Experts of a small language model.
Size: 8 layers, width 160, vocabulary 4096, 55.4M parameters.
Experts: 64 experts in each of 7 layers, 240 SwiGLU neurons an expert, 1 pick a token, a sigmoid router.
Below are experts of layer 4 (counted from 0) of a mixture-of-experts language model. Rows are named router (the router's row for the expert), down (a neuron's output weights, with its number) and show model dimensions 0-159. Each number is 128 + 32 x the weight over its row's rms, rounded and kept within 0 to 255. Numbers have three digits each.
After each expert's rows: a language model's description of what the expert responds to. This comes from a sample of Wikipedia text that the model never trained on.

# expert 28
router:163158076143080202146105221122159190093075141154103169121101111113096141101148170156121113133143173109158111081119142088103100145140077125168142153160122144123128172116162141109176130138130170148059075118163165124121164117069071159122150120127125168108124102118136108110101113155078162138139157136151079092067143164123101171091099120140148165084194105101069129179180096071143168127159125123142089105158161145088089119137171133082145154091102149096158150134091158070087142184141124
down0:105166171161135117163167140090167136113126175183137132135130180183133102086141186138148095125076120162161162155109174085145111085114094146087170108131125123142118094130131124123079088103136155137168112148148110096156143136051156142094137079152098131221101164141169168110090138115081102161125144137063151113150123155110163103114170073157102191136127114037124095147123095085093132117173140154136189111096107115134179113167162097097142117200113147049159174133128116133145183132082119
down1:084157132120127077081094119116109128108112165165127144114124114068059133169095183130151134122097113170113106138133139123076179134111131122146168126155159065159139090140156117071107104155135124112165095118176104105086171145121177193105084149182118106139149143127117137109129110158103161103125122217163124126123020175082103147186122121135069119098121134108154157175131124183154088154102077154113173211133109140126119160128095125136101134089101140100066097167170046131148120166101134
down2:080087174163096105136140145108194129122085200149114100110096121125128110103143166104093121070140157139080147123103126143160182118110072125059134112158152132103172096125132113158143115156146059176117160097170115130086120125121107104091078143123076155165068089131170093161194153131149081110152159163181111153152200141084104104167120146136083091104126146142139048087151086072107120117111140146165121175126180114129197103142104127156124128215126113146158172144129110119131091135179155
down3:116166103133070138102121144106057157156112142136157129063098093112124175120055073134145104073141160103114084149111149140167149116112133103137123086118089093056146087118103124024122059146166110114152088168153169117090153133158121131139149102089104178167134069109139149115157068106155134100097157105123136179194100136107133135115113147127134183200055142105120089137227115123157187141131091141124128146126093107116143179096093164149078099144160101137142136086122112128111111116119131
down4:157145156121104118139050188098141143165133145194120098118157158121135120155138134166102129155094114115140085121134126112155074153164113126132135130110109117105129120138185167075187062171111210160207140121152143156096132117173124110198132154153137120134197106087163082107148128102206085099145084148132106230118087124099173161174113135121106167137118127143112153146086107144105147169112146103105165133160131155155121130116129207107102111037115119076127093157157110087144114150142089
down5:176133133105132084180140117149129123141083140112167116154123083111169100095138153157162093112074151096178154026140139108092092109148118074089131114174116159102168193110108111137096128190180180075165174110148127132121122123143130066187145161166159139166137139086160094085124213046124098130108143122155166108195116151119054118110108133101135144157088102184106059100126111121081117123112131178070149113128112103107153108143109106137151147137121132117123161162075146126123080144162129
Taxonomy and infobox pieces

# expert 20
router:112189087142155195090110135095164143100171147163168207148071056070133135150134118173131111110103164124146162125142145105118138156110156092079114156069134105141141141135136063134176129136122157075072118103114131091169151169126153157067145136177142155070136124102192132084078129089067110159153136077233098160124153170127072123126121147136102150094133093166151147110111130128149147137145146133128136099139113155150214133183150141168159142144130137137142191135140101077165117140108132
down0:104082213108062102121179126126113153151098123138091084086177134144103128144083173093112109107099140190105114125198179108147102092114133123098137139080147154135142130100175168084096189155123115149139133130169157163120159116132152098084118107106147091141135089154167204107151144172104132128100134139150173175148152164129167092123105104110169091115107115092198167094141119073111093077178047138120130132139131125106113106173115142173086133161099084069159119104099105185100173147099067
down1:128120136186138141098127102149124119177117111088178143193091111141172159121097117134146122140194114089121118160061150150137102068178164099138115104101106171111069091110125102142140135126149162104155105091131165111179116106151126111140155109113100135080122149045077119144115142136182085126100115135114136137098102162110099102104169168066039146077115139097116132157133093146112193175126139079111143153063097160101087137179135137060103180106115074114063158149118099130100136157064067
down2:153204163145100141137110144168132095097135095153138119111157072133114183154155085204065227142097140169145206080120153166153112169146082163102167175123123077093077159079094129189138125171131124097091191131135146088135131161146129143147125181116130139127176136126115116123147140100090117133124105132165151110110100079170095120104159113130085105109133170156099110126143096144123101143161083155110176183113101132099098046119115138128139139153096106156120080090096059147069108108122089
down3:186145093101158102108134155085178165071114106179101137084131089116188142145202105114162095062142170107115119111112145126102137183116138140181109126149107125092155124193130135108123135120118148179104124166203131151152174136106097103165114154107131133142166175199132142159126072161131152114124107121133137117157141124125117167121118159122145126083152160159132147085123053148153121126130115131177101132113086075170159059049122082066125160109170113102123081076095130127184056070149159
down4:105155099126127110060127124144187154100174128142166139143066173157115127127138126103107141103088123111153177163111087136060127120090123147125080101129082103133061148059137144079131093083093109131169180140107108087106095143150142161112131121123162095178176086156155098138109119093084190098149169111078128139109147099088146165094134124153151179157073107181116114130063208167147145112142068113127091125206096146126166142090128109187115145130104152180102126078104101093122129056129131
down5:159149132152121128120088185100160093111141118107165116161118172136122132136140118093143131147126181105168132174084113088113101169129178097110093194071159152136161136085205169121122192155116176179165110135127064156129153125174152118121082106147092125111139209132117156192094120146082136127113131112128117100123121128122134133167102125150100115083105211109132116061114150152108124038159134114089056171109168100119093147113167081116189113123151083125108133135108156089179135112094049
Word-final syllable pieces

# expert 23
router:103179071174048167027152122066204163117119194118113153101060085082078125110072151146165114177100146100113144107143074114109136156111144171123136146074133128105110128126122188101134109138144146134143081110141108124125156103061095109145119122098111158114155136123146144144126181116094163105155061061131126083128083132155112135130081165076092128119151124109130193094109121139133152162150095133091080076135111168150154150135154130141174119171165154143181140102154145137086149145089093
down8:092127105115157123151154110145141117054175120199124061169108103090118075131183113149152177087157176128147113130168121069145156125109088097161110145148046090086120146144142074130019140152160145171175094107141119137129205103127145151164100091162096167155120159100126120156127052094086146157157119139157115162105140111139076078143112129125168129159128148112090075100123121111119145107102089107154116132119064089104130133118119127116102106139168106215103129174143109167128101092155088
down9:055125099161132121135126155118148147153105122086107119127117152187122154172162105121140079176129159132181180175158112142163131068082111140117167143150159141087156140117148104175182103144201123095097151134153149122119145128159049147123126155153105080162175094138118119093151145116112120174125096125153130172089175176134127117097091097161104135086171113104107078153139141099187063127099067106174164110117146160096105114170126106068115137136117123156148101124190118126149159130000118
down10:161134100126168156124131038149131077202143120140105070140180154131161136126114141108107084175139120188141136144137127106115130169151116140157154087126115135063170127184102130124173117177123095125116115144145112176132092103135130123154124109107113102104070165157153181142163087133149151096059150153130123083150087118181094080122163086164092109043101135157129154065194141117125203148115128127088056130174103091074149173130122110150097161139196155132122146132194157142118115161149147
down11:143125106084114144134100125110195190138101177146165109032153083124127104164133141151104073177091155195182129116177097163129128168120133150083138110149155152119086053091128175187138068125121142144159131118145131111164113116097091149124135072130142102102092083097146132120125143116175064163148096127126150183078116166128148126116098118113061111131114128135120150071093113130086088129145106060122072144138238173089092085132147143099127119148150150122094095096148166108093118103123119
down12:159163115157135120145059147185161116130093172153169114155128183107156175165155113113190116063119112114122134132157176117094079116103083130167085097143125176147186149045093113140106105202108115113156118142151139153128097165143112144086196128212166133097076069136086126156123092150153114114119110093132083124174153123155174104164113141136125171151154115125068179119083118153133167027179114075113126149107161085157099145128178117123133091146102130138095096158123146128151135116151141
down13:107126131132120122089182134163131158124094132113110129116101158132150133118135157118099109108095149119153153114120062193148123126100171118100119087170154133137108134077163147079132118102081116129117156134222051140183159131232158176120126120158124094152133108131101144119083101161156132110114095047153147169104152118101133085106145113127153164159135105086179154159101070174117142161096146192134128104169156178173110124136197124108100114111141093170104188127128157030119070108100089
Census and statistics text

# expert 29
router:116204041180049184089103235137129120087148093111090218141138105109101130150077155179157106133141142109126171076110121110137153125129158135161132126121128083096155135087158092100128082115082090102096103159152161144102151139132140096104186119174121140100129137066151125124113116132121099160171138115139106093069145069165100080114136120175168077197133118146084137077156121167140103110152114178141128101158147159155173141139110185147142129120121150155112101139137118150095161110175128
down0:134129225060084160089144144063147067170156113169113122167086121126146121098125137133161112130151087121081122130106165146160164143098109126128119122113201104124055115133114125142102126131206129153131069161100141128125097107147145154134130169152083098095151087132106151133210095092168117177049153129128191112183174129148110077100132122071127112122078115159124110128125142091109086149070106131130170130139125157141182110131111123116084115070113109151191061106168118109126127125193147
down1:061171099135167117137036086136159089089112083102134154155107194153139120121169098136151151141175162116082165144132115096125182116119144122108165159156108149122089150140160168116131123114111152153115123151116141132144075137169133115156140172154084201124121135154106160119097126134160107123111140155131184096094150176110099136133088085213114159134060109141129192065147119139090138121166202110137136143127053136147103161095116205204150129119127155059112095159124109105077142109142072
down2:166094125177093115146179141086125131141133141156106146083089119147158097105164123126099117156102158103112108168089088047149094138140143148104142147110145195120168089170093173077142147214133100155114143124102201135127151091204132102119096174136137119093130130116171170113178202119162136168128135066140086147143167142103123120106131157109173075179119175112151102139190092056136161155101183174145110141111095114117133117104146090133154118163102113138158092093070163195141091117126171
down3:131090146155130121187132129108180139144168072115174109164152166179129168135162173109142095084151143104088121241098143146149152086071169089092107150140151092106134173148154109075087103108183186173128129196136167174154128190144090081140154117049159151162142137131120113099111120126173133098104100190077149140107135131165115146141146138178103096122151134111128172110166129160144121098116093116117112150117148167185199107118105134098118153084132117105117109087102102159133083123163062
down4:071144148116144143119114161152200136129128127092129099110145107157114107148130167164102182198127142040094100139136162128135119114106134137124134144088097164116186126179112086132086145138134160130142127104143073135179134177100139132129148147044102159158137147156163068132142054057131143157073053162106154124135152086130118075125118173151102097116150064126088091120132107123187140098126135154168147128096146064181142125179126080165044131100099167109132131136103147157172157079156152
down5:115121071188157125168117110072099163100099115106105158090113099139108114145094177096064173140178157138101082169167082166130111136090189151135102182065146158147162117086121047104122106103108154121153119135157116130084087121126133097118090052101121097128120101120186161148085100160144116105076136168054091132153066078143120127134110149067083080111115127093104121096066145132140146160126154113141159097163157128105101101177129141103126115146152111099079139089203124112140135076083116
Mid-word vowel pieces

# expert 5
router:182202102177117229141104194076171158083124140157083146165118096139069108166141215149184091104085201112151127139132107096081141130113133148128121153106157100137142130115146152148104138132150120137103055139139116153141214123070132197107119166142133149135151142126169127110065109150070089130094103084156154106140133147143088119143095149155100159134137092108132121108132114104125205122133123119140126121138166116118112130159197163138150174111125158133116123119112050097083101145170084
down3:158117159134173198107130138169154117117105093149135124185111059167180114136173143118135093126157106100158188134138134152120134102137180133134118099128141164112138210104107124106130105173163096072131086135136181134115109102102119143180094134216092089108131078117126149102129081196116115099157186139121137104120131160128135125155057122120131171130137090132141121102155106160169146079154207170062103116140113163062192099156181099103116096122101099132125084133123153158186056098130100
down4:082100149126168174075142141204167132149142110119143102124166142138130096163142104106132163083124111149202181151099125102106124088110168114209125112173097081135088129197144099150154110108123145132074139126118159124155092149130125167120096112091088141183114115069159158148041131108129228161148130075141077119118106088168131164163178138076094112103164112152132148113104120158168131138158106145149163145094125145106201172125088086123129117149117118147109116157147146084139092044080116
down5:141173111119170163174137122117101128157144135114169169165096132122142058119167138088102139128117135140126130125168113175155164152187106158097117185109218151132123163149142110129107118073117103125103108094171133135114144138111111185151109162161126099115166005145147150098129090137109082086150165152169144170098180148102064090115116157125108134101104144135176145109090192184114098125155099120084109128177061095096111050167141135121146098130109122142142155156177139177162123133210150
down6:135147117120109112095141144147091133120157088145124142066156148148160086112112123135156112160066057136033117103199167116125132111095135169174103148089187105133142138128126133145128188150168225208067136150125151122157130099112090122126197154119082067125128104088130166041131190097181153170107180107144155141120164080139107148133147080064130104130107166124147143139145098159136117152119114071087094123158147132136134122158086082130113085133131124135149087150170153092126154147163130
down7:110168216115071142143179139121154129143152185133153165118099150111100162113116149114113099144121128095113078062104146134143128128114098112138146109116131136103117149107114111160099152138196113143041184131127134161148102151147082130143050131117129181121107148094111172167148178097194171155153085130117167097120091161167117049172115138148120141095127153195069134109093138145135144113089091106136074222114098121133189159111089088153146147168070139094077121116138143119069167114099111
down8:145141158142164162096092073129143097122116127119113086121121198078126131111081086147123157156196056131073106109162158191139146156111077146088169142112136161129108117120103135107218146103149128130092162077145072075146098056073184135151097102146133098121110156135115171058182099112121159110133160108115096153139095131128125097101072110141101144153092163174172113103162154170163171118110110070138103197082107138164125154173129149174161100169141165145144180138118144141178137128118110
Final year digits

# expert 30
router:167154122148043147100083211088147135016124200148177187135141130162057135186160217110203132147126137102109141131109145133102120113145085125076148125083134125150064145131123114153122194153132124114119084135113119175141195140035165117109138143151133092125125120082182148137125129102096156145128115092153115098109080132159119082137105116114127099170110131130109148115162107146128134187118094162063108150144138159132129137130165116140163124177147167118101117125107126096094144145108097
down2:083069180151144133195133161126103165118165088135123115118096151153139113168182139126134201118163093097070170191163123128086180113150081097130180111123057122112130134103142095129121118075121159139110141146131120196094157160102160054184141122198100159162129136179139090153040123147130151109155122111088099110152140113142141119129162069136146148104172124105081116171156123181171153062149125128131128103098135123131115190137117193108168157103106159132113130180121126104127120100125053
down3:105137160099144166158140086150161124136102142154145153199133058099142113144102144110102141162172104138104133126142141128161109163136166172109126106146123162142117159057125171163100057136117055188149138101131120121128169115123169171119137128103183142192154102127083167161089096092128116133079101118129121143137087126159148065063112070127127068116129098111090165067114103159059137137167096168086116089102075184083122097154123137073064104176110170097109193136098163139140119096096120
down4:171089116096068105145186160145091178096128115101169116148147122141132139126074101100110173148140104109147082139114094076142120051143087129112126092101079125043189141109118146113180100106126106147158124117123128135108128082180127109125077079102102151136130120156150099201103161083097126113156129129034114155138109075155153140151143103096157110129116171086143107125140181159173167160138115170132116105106078114175161134092019111106066159151111162138110162127124142097131157172071142
down5:172153112130124135133108149151165137129177087133165147093135079132172126133117107166188159118092100166102125156107145082151083107167106173125094141126180204092102128153171180189144116158093142158112139153210152199152135086105130092150079145168088183158143210133085123100080174147111109117097123122169099155151097191042124124163114105147105092157133112102110172171092144086166106136163171100129080108133173110169074129123123134160106131146138109141133195114137137102112114175106114
down6:099097186093134109098122087161138094119110195163111150061111177130124138132100106130171103120094104135145151142139121119088149119140078166083159100076011083149134161130119147116140127118178133156124133158151089127151092102160114099117171121220131120159087136166119163136115178117125193069115143151166118135153172097132173067180152148123116091136124130100151163109192160124102132151131146039098104086119106117173187159087131117104128099081119151130178156086099137158088079115152113
down7:132176076113143097147067117161168148143127128146106166123071107126157165146087132092104158145153203102100134158094116129120086031143134160097090155156129179121166125096155127120123144138117075101114132121126089145137134161054110152134105160105117107112159092144112170128088111158137147162088179111183107103137180155118103173136103129096096064124164137071160108153148114100160198077155150181156108120148148071146101202206105140122117097191071105053125144126166093133128125123106121
Numbers and sentence periods

# expert 55
router:137188128149027207095126217104142177063141216184104171124076093175099162112148172127162099101155196067154117150110136157104090105197090155106149151115142151147157177134115153127169128127097116120112128087148140136114183127107131148131130125149161095124118074139078137132116163138077115133139143099142105122139148122146137121138090127163098140125146149100115133141177075125157161168111127136113111176151164160131136101141180112152158161139140126168137144072098080109038158106156093
down0:174104177064131153079099129193097158081079107124149184122114144146178180096150116124120079119111136113095170144127065152119161149134089116121096130137111098149156203151151132126137138153180147113077130201184172132141154144149145070182142111119100133067136139116144171162140170109164174122142088125146133103129141145114134186156159107096119139115169091121120173133161128079113149121126125053081067171147136119069145115138116108166110163099123081196092173097191144178153164165157129
down1:098094165100145151151087123134072153182167117095126124098081121134158181085159105165169104151144150092091134087123136130180178092143149093134132105153137145124189100112145125128142127111140107134135070208071163112129145155105131059127135173179163141120161155105146167159141080118067092163115167107167141112127099154134148122142087185133165078164148161075142105175174123179054143157116109124070153119136093160159111146150121187134089224119137081139076158166146081111149159124103141
down2:157125103137095187141175112191166170146128085178111122109117155119165154136131061113113122121145167167119153109120077133117094109164149144104086092162127095113113157162134089134099152150137120134141122085106121148117090101158124120009123144161123083112114128100105112154136081124100157124096145130127157123073127150152164115072133113147150123066112147065182066083145151180231137070105115132096121145201101130083118078146106148079126151156131167177078116106207134092117147153102138
down3:164117071114118136139160135145094165166163113161053115125176124146089132070126145107139138194130109180141099164079147091082120107105089153103182120095189142184158149130075116151111140129095069149131121121082083149112121168092143186076179172134140109190092136160109140091122160126101081166050151128134142125142120163167116084108109115127098121158074130130079141149131103126113081102076131165165164103132052150112126120111091148131121085203129114156134076127085077183165100110125155
down4:160161159130082150130066095153058149177104179174076135061179162130147158100143108095129146100140079187094107140139041183144134132114137106148091137127115082132113122143136177131125085173125065130146124136108131116135127182108204164063151109110099152097114126154092134141136094143165064109152097155074134078147116109092127126088128185074147136098111138120133116151106129110109134147159085115119190135129103114148124117162125147157098060154086166192168188122138082115159156182102167
down5:088054136095072119145133159118176148100070098156128136112097184137145146116143145164168089051157121149119157124107109143113112091140096131107083089140193126141174140114118189207079178126114132165081146129108154118061109129142187102169179134132114117111132118106153157154128149131158091065094092122168082121151148140122196117131119094116105188130121130147104137177132116148162124083152115177086122137126132157188101172115140149216123098099121082103142128138099134191215150109091134
Place and title name starts

# expert 44
router:122149122127122158075092222100119162091146223150137159122070132134082125169121244116129114143110110113118128097109140140157119115173142159073152116107151113193150164154166121102129122075119125114116164127099087119141154114086123164110140178100110112118214063104153069120159196117108179145156143154137145141077099086152070130093119084165152108132098117142134149133153100080114111143135151107112155110118140114132166152132146145205148085125120125162184150160131188143062159130150142
down0:105114138108088106130151110154179117126219093128132134060074139124166096087111127130126129115151142123153116139139145110109151096145133129132173130106127173070103151153092095189152122095155125160199172110124186115083219136131127068125106109089154076133132094083154105090167175120156142153064171122137086189120119112143155137102100130159137129078117095135103089099151073138106148126118153146116103054111158147074165062145117101123148107144094088154211173119128178162094084098084107
down1:146143080161097144081192146137135127162145107187043102060148150100161119100127136105188133124123103139193090109081115126107140145077130119118141120151113072139104134132093129132180098088076155182129155149109091120115151105113119127197126167116107139100085112176175035128100145140094121108165139143087168135144124117103159191113161099101156145154098130150146094097075108100108088093137085177115108125093112123156196122128133167198116120144109137127141129213167064150119135092196135
down2:145157130104076125114129095144125048111117110202120081122110178138139111130107134143179070102111099155086079133129148143114119129130172156058149229139140114095098146093151124119151140126214123117138137124159126146096132106100124134145129113091166135190160113133164139138116122126147161125108110149101163124166222096087117066096102110131086099100140117114164162102158135122145121127082139102116179126118099151086125103160135054139121203209075117050114166099095155115096116112058137
down3:066148091155148094131082120104147156122178163137106120128125100121145085076116170066149141111128157112122121112212138152116133170077090124083152123108126098145108055135157152208128052120149173129177125118135117201123123129138200101113091137086131136142113093123131162141145093135084100061124115117182149157129154158101121123123126138118202153142176093138178094101133190170187149087126108141089127114120147163186097203157104142137140163153131168099126177191105088112121080153127145
down4:170159110150122115121125146134102156136181101109123054136139134131176130146108132102151118143150135117083135138095088128127162135067053141097072145180112048173156137163170124164203149160113125123071125062127100104088179166141118095134116127140151140093082169155179113124138135114094115174156155123063111127132138091134067110169176091115111171142094076120146116152146176167108071123139135126200068130120191115155082146113079169134109144110112112169108112107130093164049126085172111
down5:213145154162107145087117147110103074067136132111135068125101122101124131094058112136160180174066113188121180118118194134122170129100109156172156147142157108129160077091075132182049119162099113162141131112082129116096134169151133148071118157136219147154124104113161172167132114104132101129112153127139086111128158055110124117186195141075112073142138117118119141141159142112130100128154126124141132131103118103088139135146126077098103168139125153080168079173107195120120094108161085
Stems after th/ch

# expert 16
router:124190088168140175074115163089168133085168127129152229135072103104103135143092150126196089112109195094115112103118171114079087131176145112141109163071119134145152125109158092114120136149148142104083131105123155115131182145078124180072180104158148121083116088108140142118072145108079098124117108058188080144085198153107058107138107147107108141119145094131125178110108122119137140129089120113104129101139136122140172120124203172202143153129152188141133131109142103109163101119130081
down1:050113118128140086108173105085158078124144063095179107118112149145101096135165169111137156095113187163128178134123164100152113140091149120134129138134093118133166135143156141091127111096170094132101149115010115095124170175146110135117090095103129122217159132198095109164102143140120130158114173152147118130099151129110185079141106136093120137079138091135089165160127142156147142104078176078187151137156151124140199077172133117148135072152131111170174132129094128076188139160076138
down2:085054102120204104219105093143099063144146174097143110096105138138085126144130122130155148070127127158084131163137143137098127165145143166110127135127131141124139106144113156163143121186159184131172145121140125076115138139177153138160097074060133166177151112144137185127101180124126069093102090157115098086118180144134064082108161110133157171091074171140107165120103086137086111114208104133086145153070129166102091136105106149077083122153195171128128118141182122122107100122134131
down3:173140172127059126091070171156120135125158108118101156124155120095205131136160158166082125124103114164128161110142105162139097120084119084101170166064105146124142109102083087150151160137139155080175133163184163073143107153122094126201120106146090123151139156121205151159149115182168181143159083156121180127125090100122126153165112110115114097184138123067108072115160136121081136108104121148098138167155062116099093107141098110127133174101097109078086147095134163121087165191135200
down4:126121097163094107116145173159127093152168132111144135139138158078075107155121077113132083106078076148128130131134149067169122116150130074122118042168138157129138115106195078171151160099111152161141118075102047124182098154168157115150083136144084077135166199131148115163143119181105157087139140097111127111134118151144153122117064168100071173144113110150144139084126114145099161158128149107157178124110075145181113202105077142129094057144182091135133132094104133198149161151120134
down5:125189102209131097163143116142171119111162104172157109151131143081157133119125140174122105141165076102125134121121168118106095136120110148092157115136174137163132092117082057132079139092163130116089093158185136127142135153126137105082057188171151109135163158127151177089114095132139131153182104160125105153168162181143125117116141139164115132115192094194144173119179197117090108090063130069181110123112193057158121115107095154116134136148112136058174148117177118098126080080142117
down6:141150142090160116135125040107094104149152141167145134179122171174122119140143183077139100122165136163064165148103076164148145130145100132119122125085160112200155187164089101118137193086151070162175173139153136156102112148111100195123128141106115107214116116200120131153085158152160155112131135121144107126184171128112129124134109116125142099151100147160130108108082148103117103131162145229117148147106051149162078138119124131141115119139118101089110085169140092127168094116219097
Given-name endings, sentence periods

# expert 59
router:127157086131100208109100102122190144098145092112147227124090097114120122139128121158150092134093199098111139120115157110060096148120180146146076139116135086109149133119129115110130123094123146123080125090098168142129173178091113146130148127148147134047171082064155102135052132100072104137134165114231101134108160089127088157139090121098077172134167112124148163101120148162147142150142135144125077123153145153137168123176151138178139132149174173138174118156098092114175112149104060
down1:109101099149152095120178161144181152053173121104136169175194126140110174055139103143167152175116119153164161133095099128101113104165138138144103133144094180093133133112111076158153102140129163228128114119154118089100097156131121116150133170109156120128109094093176103132105128120080144127178115184103065080137174135177117128165136124134178111117184059168161116114120086124130139079102205174068111130113155115119183075111141131144162128079142146152172164155165171171114122136171105
down2:122140168092115169117081137138144111173171138121219167125109125184094126141151143082140121140149174144111122142161078152140154126085167125165169138115175126111029151178147129124142125187115125163131213104063148120074087085143133124165112116172126086189169150123107089099129094104135124126090212129133185182093113124115117155150158182130141152146085086098098075115163106067125130154147087140087113123131177126130104144108105168089076125146143113116160117127127114106136094129051169
down3:101133087130230123127110077094148061103140124169128146204133143140080120126108133177127152106134028110134121102091164169117105185121106153084116087172154141141082179105180121139137119153052086106146149118128121124111151135123122148099139138127129130145166099164128099138101207173100116144125113135108149053083173102189083090131078111122152126169127114155126151232126160139133095121080176134110145115175147190116138124150115086120117168154121176145129149143066126108151118121121147
down4:110152156084105116168206160201136214105128122166118079110114099111152132169087125169139176097134149130058149214116115120158171118112114145102132105146084178137167085153113131099133123167128109086117155108137136170071148096119208099071131117137114156099126131130101099130133046167140138174103132120110121144164145114063155148095103141078141174044186146095120132091061139121137122121139117161124126115131188122074124100079155130164126101088115134130160122084163157169140133144122084
down5:112137120024116161112093125104133089140158156134124128113154130115139104121118100166112125114051167150157122150090122082143137146110049129089144092158152151112090138109158126099142097155168085081104157128089086122158148090181131148163190171085148162134094086126177134103154153185125161131116195175175148121075159113150171080158073099154136076142102136082129159114140155100111168109130189128096158082161142076123059130050179116128140091101169127105154091083122131170128138106095118
down6:096125154110059087093154114126116064112088132151105101111102140125113102127091147070100090099113097137186082153172131150133159113113084151194154118104142138147159116127118134131106101118186070113137161126090079136144119152120121123069128119101155193202144130180122028089107116128131072129172145156173149140122161188098103168086145109090149106156142162150169133137102142137118037159134157157153099146069128191145143137108110109124119133138154132105196150166170129125152085036115135
Name-final pieces

# expert 57
router:138199119117058199117090196140148175046139149148079198109095072152123123146132084100186160128107158140120095075117127101126141138133144153104132100119139106142145157121110133142139143108101116092108109108137172154168169111083141163118173110145096140115215135079144148089143164194093139194171123161149146151188079102112071149124107131099072126168164134135142107108166097144121189118106149119143068094106146107094158132126134137150197157137159157139178198134130105106089105146138107
down2:128124133144158120195118103137172186138182144047147148154130166141049171139137145124150140121149106156116166122153101156119195210126106108109122195122188180161111103116152109162155126144083172144123088148140144155130153109125174154163136182121140154106168109138074148166114167168131118152158091071144130065117163118129153091135157148159171112163146074156115124091154152180144125177129123126076113120172194198183120101113130115095118109157103157114142113163101041162097113137171147
down3:096166094121174122102151117107163165105157160077165130123140067102120087156195151133115118089129117128102155173197153149142060132167119094108100070151084092104164158184077132149141082166187106149137150159133116215150130157090115129117125058184124142153133154100162168100138115107203145122156083160125111106110119142115133141174090091094155141113137173151185124114105102087117155118116166156187225127157116146132147125146135150119126202110147135114135161152154138114069099131081167
down4:068173150170114110126119181092146096097113132121138136104144163130205113155149093106071152072119155101116152134115098090155140181120162057166175140092135186136124136133176122144136106133122143063094160128081186110110156090144131155118168093124111096071113113138137162117124173133093063127178187157111046102102117139172123164141168114170131112173111113072164102138168096104197088152132173122153068155074156107130136079101153157151172102174128117132151119136124115096182163118174097
down5:081140140141159125103124065134139128107105063183092124147132120081114121143143111166127154148139126056163092133096080063109103100147177121086090097137071113109129059085113163107097139155160160121151127092063134147106170122171094077125048126137154190159159114123141133154096099110054075096105144145109079101153060111097123150094149128141137090095142157150158137086092140155131155104102142130131098186096145093123178182116128165148121093046121121138124113098089193136073166155109126
down6:177106134112107153060114116055132160104135174080135134163118096141144146111138143138132132072124093107148144108147103118054113103174102187099200154160135133172081098121136145167113115136132148120129153142057118074133130112077158198187124106191146126180178110133128093092134135136168209064072091111134142115148148134172129112153192149123124147099163144105135060157173096191158151168162125131131066155135176107151164116122117171176133173124130121130133135096153105118149114083182154
down7:123159109111127059100166112148134170136111085116138152122089110164054147111131093113117141167107136145160095160105117125115099157174140131111146054173131140132128195193072073097134179133101122111139181160122150055116085182091119100163100116165154071170112128125114134076135130132153125130146108095174087137099139131070133160166121138221088111148117110154115152093084058068089169143127123122194110114185135095064138084161125103106123181172122141114141164177116127104151085133130149
Asian name syllables

# expert 8
router:214180120108138166081119253082116119115164163135135085119112148137103117134131166139145084143079148140124153115149061094100105099165107120104153113089127168160122113099155137112134113101081127098099113158069132133115121159044111065126180088124129165143164064095150167144085088164128131150098142115140112106120092152096092114137120168174095128130054099073142124126126066180097112110180138155117159110119151121115114097170222136132133123123172163150166111110130141097091096153130158
down0:116094145164126141156144182122109124122127103141111157145135148113124110142092157110094133124178113138121103158089117122098132132080170189081165130142049109161123137171101116119130082171148090124157142133172150109135106126126155180124128088127089093113038181185104135175106074162133099156126125176076148138163059153185099128145187161078072164113163164077110103138142108096083177157127157182165127120103152117074154165141176156161170106201110144117166112140164051109167121128084115
down1:121125105193128174104194155059141065117155109093138073170123150096178094136142123150105091092159067147060170137140144143168099125185083094146141125139153104157156102142149112133160144098131168186132096089122124111125139121107092105172146210141117115090124121111087135153115157170117139126132129144170116143120081153132133106087086124119189069140161089168134122124099174158186113132044097083092140126153113141133061109067098078117109156080163115120122079186084111143154108124184121
down2:105133113168100164126093142103105131151089191196101140113112165117113099148135166119077104113096113115153128106149128201114130088124101096174125109163137148091064162058080108086127161174098174108085132075162115164098172148145110102178093126114093140044138144066130181142091103184082126136074147144127160156133158089149136118100194096150139151112149115090154096167093145150134172112092157140154194108132092131133133081072133174098116110125109102124158099193119142123167138168111056
down3:121117129108140154205108180151132117099158129094149112145148150150165086187081080138117125153073163158143155096150114165185099185087173151161183079104111096119138131166031145144068133093141133154130108205149116090140060136117147131086117124107167123136116085163152169079082055106109078158143148083145119088083133119104143159117111074139157130143098196134117122105063093129149143096101075114166142128066139144157140140113129120069147109133133115112106104153081139119076133156104089
down4:146120090228097142139139055103100153129141130114089136133160152156094063150189137096106124174163143084150068118102144168092157142185112155108110172150107080088041170124130159073121189169147127139130090113132123158106117166105161150171114107135092130113123148078108176184103129100122145128083181120096091117087145131138100054137104105183125104151176164116142146115180117108138121097074083140133101100122173117110136167098081090160179111108093153130083141088093146143131127108075104
down5:101141148048147115076127113129073096095093190170086124160116118128172111161140179127118129111124146113146141123105174097081125154096139119205178124124080146134053116129088056155142140162140080163092161122160095170115227105163128132097159113142142151164112129114135138121148117102107123148112095157094126102108078123138098140140177175180141106114050102070132125096198134161089157161149108150170120121147116144095188110139169146103162123130096159167099168053115115091106098160099091
Mid-word consonant fragments